{
  "num_hidden_layers": 11,
  "hidden_size": 256,
  "n_experts": 40,
  "experts_per_token": 2,
  "d_expert": 64,
  "d_shared_expert": 128,
  "hidden_act": "swiglu",
  "moe_layers": [0, 1, 2, 3, 4, 5, 6, 7, 8, 9, 10],
  "router_score": "sigmoid",
  "normalize_top_k": true,
  "routed_scale": 1.41,
  "balance_loss": 0.000436,
  "balance_bias": true,
  "router_cosine_scale": 14.0,
  "init_std_router": 0.0213,
  "lr_router": 0.000488,
  "vocab_size": 8192,
  "norm": "rmsnorm",
  "norm_eps": 1e-05,
  "tie_word_embeddings": true,
  "optimizer": "soap_variant",
  "learning_rate": 0.0054,
  "beta1": 0.95,
  "beta2": 0.95,
  "batch_tokens": 65536,
  "max_seq_len": 256,
  "train_tokens": 289700000,
  "max_steps": 4421,
  "dataset": "wikipedia_en"
}
Below are experts of layer 2 (counted from 0) of a mixture-of-experts language model. Rows are named router (the router's row for the expert) and show model dimensions 0-127. Each number is 128 + 24 x the weight over its row's rms, rounded and kept within 0 to 255.
After each expert's rows: a language model's description of what the expert responds to. This comes from a sample of Wikipedia text that the model never trained on.

# expert 7
router [110 133 136 107  85 143 108 140 118 110 117 141 128 143 131 165 167 145 129 108 141 126 124 104 130 127 160 139 145 107 123 135 110 122 129 113 135 123 160 130 119  98 155 102 132 125 111 194 155 130  92 108 157 150 139 107 101 114 124 145 176  84 121 106 149 132 171 108 124 124 122  78 119 127 132 139 137 141  93  65 124 108  96  75 119 179 100 106 127 109 170 158 175 141 114 189  98  95 115 139 156 106 125 181 100 144 143 101 148 166 126 118 152 129 117 104 153 136 141 126 141 198 129 133  99 109 163 156]
It responds to: Final word-piece suffixes

# expert 2
router [152 116 114 138 133 132 103 146 111 152 129 118 136 218 130 164 105  97 139  53 135 118 130 127 139 115 165 126 147 168  88 139 106 166 122 104 134 138 145 136 150 110 156 118 156 156 149 148 138 164 112 146 147 135 151 109 103 141 141 154 140  97 116  79 152 111 150 164 108 126 110 133 178 117  83 128 112 156 121  87 159 131 109 128 112 148 113 123 135 129 132 122 135 124 144 122 137 124 142  85 120  88 128 144 151 169 139 122 140 107 123 143 106 152  66  84 140 100 129 127 129 159 137 114 137  98 127 125]
It responds to: Articles and name hyphens

# expert 23
router [103 127 140 121  98 142 115 115 158 135 150 174 150 159 143 164 140 164 160  94 123 112 136 132 136 126 177 124 115 120 111 119 116 119 107  95 111 115 120 130 121 119 149 103 112 157 116 123 146 125 132 120 157 165 153  89  84 123 145 104 126 117 119 143 116  96 158 147 137 137 120 124 167 169 148 145 125 137  59  98 161 127 116 119 137 109 138 161 173 143 151 111 145 111 137 181  92 107 151  93 108 155 151 127 149 157 113 117 158 108  92 140 108 140 128  97 117 123 119 133 109 113 110 139  86 151 147 175]
It responds to: Word-final name endings

# expert 21
router [157 155 142 124 127 141  78 166 151 132 148  88 118 129 164 146 124 123 129  91 120 121 170 132 135 122 126 153 205 149 112 108 124 138 140 131 142 123 147 111 138 102 147 136 148 148 107 140 130 150 122 123 154 124 144 127 110 104 161 102 167 109 121 123 131 112 112  87 133 130  99  93 139 131 142 122 122 141 112  70 132 136 106 127 162  93 165 113 180 106  83 122 186 123 150 151 109  97 165 142 104 124 137 159 125 149 139 109 146 118 125 117 117 147 139 111 121 155 158 150 112  99 116 140 116 124 142 113]
It responds to: Starts of names

# expert 3
router [109 112 134 101  71 125 127 148 162 127 127 116 164 137 134 119 120 141 141 134 123 106 176  89 154 165 132 119 139 140 110 120 131 133 118 112 108 108 123 138 131 117 139 158 130 149  71 127 119 152 103 129 144 186 121 138 142 110 192 164 145 116  84 124  95  78 112 129 141 154  78  94 124 178 130 145 105 130 119 102 136 160  77 163 164 148 129 167 114 140 127 110 148 129 148 112  96  88 122 107 162 136 138 139 118 132 153 117 163  97 128 109 123 155 124 118 124 141 145 135  87 112 141 120  91 135 131 136]
It responds to: Table cell separators

# expert 32
router [121 121 130 118  69 135 141 143 151 168 114 176 137 144 117 139 121 127 117 112 113 103 148 123 165 162 157 150 177 111  73 110  89 133 106 101 134 116 117 162 135  78 131 142 131 163  89 165 126 150 127 107 141 161 146  69 109 104 145 122 148 107 131 130 144  91 160 105 177 106  98 109 126 113 136 119 162 121 118 102 121 123  93 134  81 152 119 161 131  81 141  85 164 102 144  97 108  74 116  72 109  81  93 146 155 152 122  98 148 122 113 149 112 122 130 136 126 114 128 131  93 147 147 124 112 114 142 139]
It responds to: Single digits, table cells

# expert 37
router [144 145 126 175 105 158 130 131 169 156 158 171 110 120  89 163 104 151 143  82 127 152 134 105 183 109 162 123 103 141 100 108 125 152 129 103 141 103 150 133 135  90 153 142 127 134 118 166 156 155 124 167 166 158 160  95 115  96 149 159 146 148 109 138 137 135 116 120 132 156 113 136 103 132 134 122 129 156 109 103 123 150 135 127 115 151 105  97 140 113 141 119 128 115 157 162 115 134 147 135 147  63 143 120 106 129 129 103 146 122 117 159 129 144 112  77 154 126 116 130 120 163 167 106  93 142 173 141]
It responds to: Inner word syllables

# expert 6
router [111 125 107 147 106 113 131 130 133 127 139 147 113 130 135 144 129 124 125 108 148 156 135 153 108 150 174 109 122 170 117 140 105 160 121  90  98 112 147 144 133 118 137 193 154 127  97 160 105 149 116 118 143 163  96 113 125 122 145 106 171  94  88 134 133 137 138 100 109 124 162 104 148 121  91 125 146 162  74  93 148 124 128 132 144 125 116 109 165 120 122  75 142  99 131 141 119 121 122 125 140  92 101 107 122 176 138 143 181  99 151 138  96 151 100  93 123 121 149 158  95 128 114  97 106 155  98 124]
It responds to: Mid-word fragments, between/both

# expert 11
router [127 158 129 114 101 112 123 141 148 144 133 105 152 141 161 174 105 158 134 111 117 115 116  82 141 101 160 155 143  99 135 128 127 140  87 104 118 124 116 146  79  95 144 179 121 145  87 159 207 138 121 143 119 114 135  68 107 129 161 106 133 111 111 140 133 115 126 112 184 133 113 138 122 141 104 112 142 134  81 139 147 157 108 127 126 146 127 133 131 125 146 107 160  78 124 132  97 122 150 110 141 114 152 132 163 133 140 125 157 134 144 148 112 115 119 137 119  98 131 146 101 133  85  89 109 144 128 112]
It responds to: Heading-following newlines

# expert 18
router [133 169 138 146  66 159 139 111 148 101 126 140 132 156 116 163 111 113 182 104 123 124 134  91 177 130 122 133 137 110 119 115  93 162  94 106  97 153 118 164  93 109 143 134 164 135 112 158 191 114 107 148 136 128 146 148 120 108 159 102 116  94 108 133 122  83 145 115 137 150  89 164 138 104 123 129 118 186  94 107 145 130 112 175 125 119 130 126 160 104 129  98 150  92 160 157 128  83 119 124  94 162 130 139  90 159 132 119 186 138 105 139 122 117 114 137 155  96 104 129 101 147 105 130 118 127  99 105]
It responds to: Suffixes and adverbs

# expert 10
router [136 144 123 131  99 122 107 138 164 108 121 131 153 132 130 163 148 143 160 101 172 125 113 121 137 133 189 123 165 159 132 129  81 139 110 133 112 129 118 143 169 109 146 109 140 127 123 161 115 179 108 161 169 164 158  99 123 105 132 155 147  90 134  83 103 115 116 118 112  91 118 131 134 122 146 129 141 129 157 120 173 143  82 177  87 115 102 135 109 112 153 120 133 122 141 158 111 143 149 134 136 105 133  96 125 146 126  89 165  97 125 125 106  99 104 108 144 116 115 126 117 142  75 107  63 132 110 104]
It responds to: Years and months

# expert 14
router [106 144 130 128  93 111 124 161 174 118 181 127 119 129 154 152 153  94 185 147 123 149 110 113 151 107 139 138 155 119 115  93  82 154 117 114 115 127 138 159 112 122 143 168 130 125 106 127 131 150 103 145 133 105 174 109 121 146 139 139 130 100 106 111 121 128 127  70 127 150 140 110 123 145 123 146 106 175  99  92 179 122  93 126 129 145  62 122 151 102  99 117 122 124 166 142 113 149 152 116 128 112 142 120 126 143 159 137 208  91 150 116 110 146 117  95 112 139 173 146 142 145 137 130 123 127 125 122]
It responds to: Verbs after subjects

# expert 33
router [143 163 151 130  90 123 113 134 157 194 152 102 157 106 112 109 116 155 145 110 152 133 151 102 165  83 158 122 138 132 126 124 108  96 125 125 130 161 129 144  89 130 125 162 136 160 107 153 112 161 129 181 150 176 147 101 107 130 140 122 171 123 100 140 143 118 136 124 143 141 108 101  93 138  97 110 108 127  70 123 146 137 115 148 107 106 118 124 153  99 149  83 183 105 148 150 148 134 110 102 159 119 128 152 125 163 160 103 132  96 114 164 115 134 150  94 146 128 118 169 112 145 139  83 121 123 136 183]
It responds to: Agent prepositions and names

# expert 22
router [130 117 124 128 105 136 115 146 159 122 131 149 138 170 112 148 165 155 134 111 123 119 169  92 164 112 166 145 141 150 114 139  71 153 142 141 128 105 103 141 127  93 151 154 128 165 105 147 129 155  83 134 164 186 131 116 120  91 103 158 172 119 145  99 133 149 157  97 141 119 104 122 127 132  89 146 105 157 102  96  89 162 136 116 133 153 143 106 151 135 137 109 154 125 125 139 115 177 147 121 146 118 171 145 136 172 120 157 162 143 119 119  82 121 123  85 112 139 131 128 131 151 125 125  99 122  91 124]
It responds to: Word-initial letter fragments

# expert 35
router [148 127 136 168 114  90 136 116 151 156  85 118 144 146 127 163 112 150 128  67 121 112 139 104 168 143 143 142 133 132  98 115 117 136 128 136 106 111  91 156 121 109 173 122 127 108 130 150 141 182  95 153 138 178 121 105 137 147 149 148 153 111 134 137  91 105 149 146 135 144 121 111 142 106 148 140 152 132  90 113 163 136 151 137 131 100 131 115 183 116 139  90 171 132 167 163 107 116 110  98 132 112 161 143 101 146 139 106 175  90 127 119 150 167 162 127 147 112 107 144 117 105 140 124 131 137 102 106]
It responds to: Word-ending pieces within names

# expert 5
router [118 125 121 121 104 144 100 124 150 137 140 125 180 144 150 153 128 127 183  56 165 124 160 112 141 133 156 123 124 123 108 115 142 115 139 111 157 121 173 150 146 107 151 153 152 141 146 143 173 149 120 143 148 150 128  72 118 113 133 107 149  77 124 157 172 119 142  90 136 105 150 113 137 152 151  89 139 160 114 103 146 125  99 132 131 127 107 153 121 120 130  82 147  97 128 142  89  88 152  70 124 104 133 140  99 169 174 128 165  90  97 134 101 121  86  90 146 128 165 148 112 150 110 126 129 119 147 138]
It responds to: Clause-break punctuation

# expert 29
router [135 120 111 157 142 154 113 100 128 162 108 116 146 125 164 144 123 154 172 109 137 134 127 116 177 125 154 148 124 137 117 111 126 171 150  89 104 108 135 150 157 141 135 122 129 138  86 145 103 142 112 118 195 139 107 111 108 122 105 145 148  95 101 141 120 131 151  72 113 131  98 121 115 151 126 102 127 124  98 127 142 175 109 102  73 124 129 118 162 134 137  60 140 145 178 147 101 139 109 129 134 111 141 131 142 117 112 152 159 121 130 140 146 124 127  96 115  71 144 148 118 154 130 111  90 100 102 107]
It responds to: Mid-name syllable pieces

# expert 16
router [160 151 126 125  61 119 138 167 151 124 126 133 143 134 115 148 114 125 132  75 136 134 156 147 204 100 160 126 146 147 110 102 124 146 150  92 122  92 133 141 143 105 123 128 140 142  87 178 145 157 109 161 150 156 163 120 118 144 157 129 102  96 107 167  98 126 119 111 141 130 126 119 108 119 101 166 154 119  84 109 141 153 133 159 111 119 146 144 143 111 142 102 131 108 162 121 122 117 127 128 105 110 131 101 145 118 136 133 168 139 136 131  93 129 102  97 123 120 119 126 132 138  87 119  66  98 174 113]
It responds to: Head nouns of names

# expert 9
router [150 133 131 151  91 109 105 150 162 149 125 111 142 139 112 173 161 152 182  82 118 130 130 109 157  95 119 137 135 126 115 125 118 154 143 109 115 119 153 154 151  75 140 121 113  89 101 137 157 113 129  96 145 149 132 167 144 141 153 152 170 101 120 107 107  80 132 114 160 114 117  97 100  93 112 118 140 141 106  94 146 156 158 135 115 117 148 109 148  83 164 109 150 124 149 127 109 130  98  77 125  98 134  95 114 149 112 139 157 110 106 158  99 115 131  96 182 103 131 148 146 105 146 157 126 121 141 103]
It responds to: Sentence and section ends

# expert 28
router [127 159 146 131 105 127 147 121 130 176 112 123 177 171 111 152 133 194 169 111 149 116 180 135 176 128 135 108 137 123  97  67 116 144  96 123 103 111 142 122 124 106 134  94 105 133 101 141 128 146 111 133 174 155 128 100 126 127 120 130 177 114 112  92 135  94 149 127 170 104 133 121 159 139 122 137 113 132 120 145 120 134 139 122 138 125 155 146 157  95 128 101 159 105 144 164 124 145 110 101 129 130 120 139 147 144 117 128 147 117 135 120 144  89 151 116 136 108 113 121 109 116 111 150 129 147 123 140]
It responds to: Numbers in ranges, scores

# expert 38
router [164 128 116 120  87 106 121 105 117 109 135 128 118 176 151 117  99 123 115  92 126 133 160 113 151  98 161 121 166 105 148 120 147 113 129 106  63 118 142 144 126 120 144 123 114 113 127 146 118 128 129 148 149 155 149 114  94  94 127 112 134 126  77 147 148 120 156 147 165 113  84 100 158 109 117 101 121 167 114 131 147 148 110 159 120 117 148 116 135 150 149  94 135  96 168 156 124  88 136  86 113 118 132 116 123 157 141 115 149  96 116 158 127 143 132  87 137 138 113 164 107 195 113 136  78 112 129 114]
It responds to: List dashes and quantifiers

# expert 31
router [155 160 124 131  94  91 114 109 170 110 119 153 122 120 155 182 155 183 137  97 130 144 110 104 157 127 192 162 137 140  85 126 106 128 109 138 155 154 139  97 146 107 150 141 136 151  64 153 100 158 116 157 146 135 123  83 116  99 126 162 176  91 101  90 137 121 121 132 118 143 128 111 101 119 115  97 134 107 119  67 158 127  92 125 113 108 138 140 145 115 143 129 160 142  93 114  95 124 142  93 119 124 167 104 114 123 103 146 132 128 114 146  99 117  94 136 128 145 125 132  93 114 125 127 104 128 157 132]
It responds to: Infobox field colons

# expert 24
router [124 124 133 137  85  92 117 104 137 128 152 108 135 144 169 129 108 139 118 103 111 129 158  98 141 109 141 164 150 146 124 129 118 122 100 136 150  92 136 124 157  71 127 135 138 122  48 197 145 107 125 126 136 138 146 100 132 121 112 121 170 126 141 106 113 110 126 137 133  95 110 126 122 125  99  81 148 150 117 124 130 137 127 118 118  99 137 128 129 116 135 125 125 141 132 138 131 156 100 151 108 109 148 122 134 124 152 106 169 116 124 125 132 137 126 125 117 115 150 107 114 170 115 112  98 145 127  89]
It responds to: Prepositions

# expert 34
router [143 171  98 136 143 137 122 124 139 129 102 109 159 182 108 154 151 126 143 106 108 126 132 102 155 142 132 137 165 146  84 104  90 155 160  84 173 112 127 130 108 122 152 136 152  91  96 151 130 176 114 143 161 159 151 105 127 107  99 164 152  85 153 139 146 150 140  92 150 147 111  99 107 134 111 134 100 134 132 157 124  99  96 133 120 157 105 138 165  76 170  70 158 126 136 115 131 146 115  97 129  89 119  97 154 146 125 125 152  99 128 136 103 126 135 111 132 110 178 107  61 124 147 147  94 164 121 132]
It responds to: Interior word syllables

# expert 13
router [147 147 130 113 133 150 126 117 150 112 132 140 153 151  98 139 151 150 158 127 121 166 110 111 164  96 165 152 135 129  98 124 111 138 129 138 116  92 138 133 118 124 150 151 157 134 121 150 120 144 127 139 145 143  87  66 137  98 139 108 132 166  93 106 104 111 166 128 143 148  98 154 140 164 120 127 144 160 100  72 146 146 143 114 129 115 147 106 168 141 137  95 209 138 143 170 128 149 147 132 132 127 126  81 106 122 134 111 166 124 106 139 120 136 129 111 115 116 106 138  99 148 140 145  89  96 140 109]
It responds to: Table cells and infobox fields

# expert 0
router [109 159 111 146  76 115 106 151 130 121 132 118 131 155 114 130 144 143 134  72 124 133 170 124 193  94 139 149 126 119  88 118 143 149 121  67 113  79 131 105 160 105 173 126 132 138 116 148 123 163 111 123 139 155 115 133 132 146 106 118 148 140  85 127  97 104 129 124 120 121 139 154 185 129 141 134 105 112 126 102 141 121 121 177 108 117 181 143 170  97 165  98 137 121 139 139 121 127 130 107  90 122 127 137 158 173 126 100 172 132 102 110 100 144  89  93 114 108 164 132 118 136 126 133 112 120 145 103]
It responds to: Word-final plural suffixes

# expert 36
router [107 152 136 152 102  81  95 159 133 141 152  92 120 124 159 162 121 152 132  72  94 176 110 116 174 141 156 166 126 120 108 133 122 156 104  87 133  88 136 148 110 100 108 135 159  86 130 128 110 154 135 141 152 173 133 119 101 137 126 144 165 124  98 119 136  88 125  96 156 123  76  86 157 134 105 109 110 145  78  99 128 111 123 154  81 116 150 129 172 103 126 137 119 116 155 137 109 160 113 111 122 136 116 124 128 137 163  74 157 118  95 152 116 146  88 107 144 154 125 119  90 125 116 147 127 110 112 170]
It responds to: Mid-word syllables in names

# expert 25
router [141 160 128 146 116 138 100 126 185 152 130 122 135 151 105 158 119 160 167 128 147 121 111 118 153 127 178 154 130 129  82  94 106 149 137  87  94 114 127 127 118 122 144 139 100 100 115 176 135 130  89  95 132 154 106 118 117 132 130 157 144 125 109 131 126 139 116  85 135 159  96 105 119 145 123 101 134 161 108 106 189 117 109 102 134 122 131 110 145 126 145 105 140  98 128 159 104 134 129 137 160 119 170 130 122 174 118 113 169 130 116 149  73 117 122  95 132 122  90 132 123 153 109 151  92  92 154 165]
It responds to: Articles and function words

# expert 20
router [108 113 113 140  62 114 112 133 155 104 154 134 106 170 130 147 124 145 154 108 120 135 166 100 119 154 164 133 163 142 107  96  96 126 165 140 153 125 133  75 140  93 136 150 128 136 107 187  95 134  96 134 151 123 165 147 138 145 169 132 144 144  91 136 146 102 142  96 103 108  95 101 152 111 107 111 113 177 120  98 162 122 140 142  91  97 154 128 131  74 151 101 192 120 171 143  94  98 107 128 140 129  96 130 120 157  99 113 145 130 122 120  97 107 118 114 101 130 125 112 148 139 130 119 113 108 154 103]
It responds to: Word-final pieces before punctuation

# expert 30
router [134 146 142 121  91 123 130 154 185 131 146 152 169 151 147 146 148 121 177 116 150 143 134 109 171 104 118 137 123 108 117 142  99 142 161 128 125  93 149 145 125 115  99 113 158  91 110 122 119 144  78 164 173 100 119 110 140 136 137 146 165  92 138 101 128 135 144  97 108 171 110 113 103 145  98 108 112 153 110  98 156 116 107 152 115 147 105 111 130  88 137 113 152 118 132 131 152 135 122 103 136 114 108 136 123 120 142 110 159 141 114 137  89 146 153 138 125 100 121 168  90 115 133  77 105 139 148 114]
It responds to: Conjunctions and connectives

# expert 15
router [144 171 127 132 105 133 120 158 134 160 118 145 143 177 165 140 130 137 144  97 102 139 150 115 155  95 161 125 150 128 136 122 107 148 150 120 156 125 150 118 118 133 152 135 138  64 129 139 128 159 155  90 115 184 171 114  89 102 140 153 157 106 107 143 101 109 129 105 123  94 121 119 174 154 105 106 131 172 119  98 106 101  98 119 122 129 134 143 175 134  89 130 102 117 152 161 107 108 128 138 124 113 128 121 103 158 114 139 163 115 119 166 122 119 120 156 120 118  96 164  93 154 141 150  88 173 110 137]
It responds to: Paragraph breaks, title equals

# expert 19
router [161 133 113  99 118 151 130 154 123 120 139 145  96 160 148 184 139 146 172  97 167 124 135 121 140 119 160 114 173  96 111 115 108 170 147  93 133 108 170 150 122 122 134 140 149 148 117 136 160 125 122 129 151 161 160 143 134 123 163 133 163 119 111 128 123 118 132  95 122 144 122 105 149 147  88 108 112 144 102 160 161 114 102 171 105 124 103  41 120 134 120 145 163 130 156 138 143 143 138 141 106 121  93  89 134 167 123 136 168 100 124 138  96 146  84 137 163 144 141 153  85 131 113 111  86 129 117 146]
It responds to: Possessives and word beginnings

# expert 4
router [163 134 142 136  52 115 126 134 164 143 108 122 126  95 136 169  91 181 133  86 142 123 166  94 188 131 141 135 127 121 105 116 130 144 170 103 129 117 125 160 133 126 132 128 131 128  89 142 120 134  80 138 125 149  96 107 114 117 145 135 139 130 144 153 120 119 128  80 175  93 127 131 132 110 128 102 116 117 110 108 157 146  48 165 120 102 110 141 142 103 152 148 154 116 157 142 115 140 147 120 166 105 131 122 140 145 131 110 178  96  93 157 101 139 133 103 151 126 133  93 128 105 150 108 112 128 136 114]
It responds to: Conjunction as, field labels

# expert 8
router [135 150 173 113 109 141 118 130 131 135  74 107 132 137 146 139 178 105 144 115  95 129 122 128 134  91 165 134 141 118 132 109 107 158 124 125 130 104 131 143 147 119 136 148 106 107  98 151 153 141 106 124 142 168 140 102  80 149 132 136 147 101 123  76 108 113 136 131 121 110 133 113 131 126  84 132 119 131 111 129 131 153  68 136 101 114 107  94 165 118 144 108 175 114 140 130 140 126 110 139 146 112 133 124 147 151 120 106 173 102 160 139 132 112 106 119 150 133 168 154 115 163 135 104 101 138 119 121]
It responds to: Word-initial stems